Below are experts of layer 2 (counted from 0) of a mixture-of-experts language model. Rows are named gate (a neuron's input weights, with its number), up (a neuron's input weights, with its number) and show model dimensions 112-223. Each number is 500 + 50 x the weight over its row's rms, rounded and kept within 0 to 999. Numbers have three digits each.
Before each expert's rows: a language model's description of what the expert responds to. This comes from a sample of Wikipedia text that the model never trained on.

# expert 7
Table cell starts
gate2:502469484565475414489537445445473565492489421517493505493506480451523534495544428429494502509465442499520525486527543509567537441477418540534497467437446553538532428504573483466567540425431536510498470586441562318583551450479533466443497525448542570478561519523449548490544523435443484518527528442481469567547374531498495426562485531476
up2:509612608451563547458474521532510503372536520394575494530490496537451523396554491471520508428533565475447494426468542538465569480516533478416468528506550470504533466465445480494423413500598546575469561506475485543445497521531464526517489396558466528422465542537543457452552506483427500482543554578469515565470541443519499597485525591532

# expert 3
Decimal number parts
gate0:545592449524418526536539506544499514573562466545486587436548438551443524523567374415505544500422464551554421491453515515558543457488583373486488509522525475512452494489492511529473529576604474552520481520476502471355487593485449562438565562540492478534547503487487509469419533504482506541466584449459484500527496467449623505488435547452
up0:469564513561556577488396488581522521495492433482554458488498557479489505517510436559474480527551522514481553463495452476523493509487538538447555489367534431522593539506517501479452457426470541424565481516458569447531448516530504513510464515637643497448544523438473612581466435509544465473513442475520543550446495498498455543524550447580

# expert 11
Line breaks and headings
gate2:466493410495483622559467480491524453398588485422547616488491464442492477509452413389508517534538467428553484529506504489403509407404498594367485464533469535450454562537477425503453534478464451454482572486455541518587519499459516548600548486514515537523609504439515510630518505483455433432480596413500565549472520467462560547522569536458
up2:427494457422524485597527541497437407424484567533510567494487557478422442532498589488443462457526459559522490474462610534539435515509503474494529486468615506512573484607458458519429458534455476493463506603437499559448432415412498484437405498476527457501499487537505476564519466477516566505610436494473526576480496461587460558496538507422

# expert 15
Copula and as
gate0:540416588514487426420602492505535506482478511579468520544562479457516524532491495533494491476552439510522510481479578499528442497480452455485515532503460517528559504515483482477534563451447439523540551562550426465479497552540408630526450503508495468548545609465451419506394510488432524493464531538521463503507429614539471504562453545510
up0:455597466482494553589442430476494522471550492379517473483446508511468473469469491526500480509450600451467517461514457519444480497557568577478522415571492392506391528454503487503512454487567496476479508479531495456566470442441598448540603428528572529447473435473502618447510513518547479514519492422391509514568531413517493500421560480542

# expert 9
Table pipe separators
gate2:465477504511416522524514439394504497421571448468461531595535547514490460480484509556491529458406462486498498571491481443495433468560590470375482455508485508508494547426578421513478490520502541490477446492497492505443563504391435434559535452496556481425520549568510516449487594546425436531443541442447459578399465499439537560508460571548
up2:540464410473422529429478507555474615456565502532435549472493539483437483517512586413500484578504414428547553560468520533499423499494504514434465538517575607493630500542460441502453522424547466515418515488414488573490484428536442513449539454546486525534609486484498477503501607560448524459576601496464531515512538462470541491474571449514

# expert 5
Years and digits
gate0:468583554362476533451494508471460497521556473564553448486495556469553454590482486479548480627397471472490523464524436546509532541491468444522446451496533518511539562530412546435440504541477487523568586505426582474520428465547437447478610508570482431505477494482467529548519505383492564541470471582480435572474525534437541542444556548558
up0:481437470581522509590494467608579462457466556489494518522546473497523454564501519466535556457554552595548547534426457461489538480505454595475536504497431520476497512466537523429523512459489519487531514520522488491393550479526511549447496452435533527456534498528596493507435457567412488502581459574521520542491461500416507417518490477368

# expert 10
Prepositions
gate0:517567523494373569470387535464558409510572517500458504545560531425405458436519512479452571577510506467495490551432513538513539539543501536598510517443540440462425433472554445483478425462501425496448531571489579491521478466490533405517531464384571500539562511441490575420495559547477562508540495511452457512553485552502470419504423575486
up0:470640464493535488528485560494438414510496446487531480470636594522507448475422463435489595430506627569512524592558451564466477517573491509509531528498444485541441510467527546440514502532510565494433509481470465536406534500472469521447555571540412367487449488501468516509507516406488500463541374459540522534563466523585519479451470476545

# expert 14
Names, numbers, titles
gate0:519536422577520526534438522455514528441502534482490530485512452478455487577554580488488407556556422502494512455527476461530595518428499533420554483552491466497499394480507634473483589492486414565524522511463416579453572574475501465520524489518571534513525479484421455589469491571445505600471590405489501424464524528555401531523477547556
up0:355493388488549535556526479495549597522533452510431517408552440509545390434541551511493557566539391415502502522504412410511541492452478508522522539496398428520418594507465621492507467476426530443544512580465460546448494569457443505518518484546560478537445543507414523557421481468560430559479535523595558439522464492504456503498516461532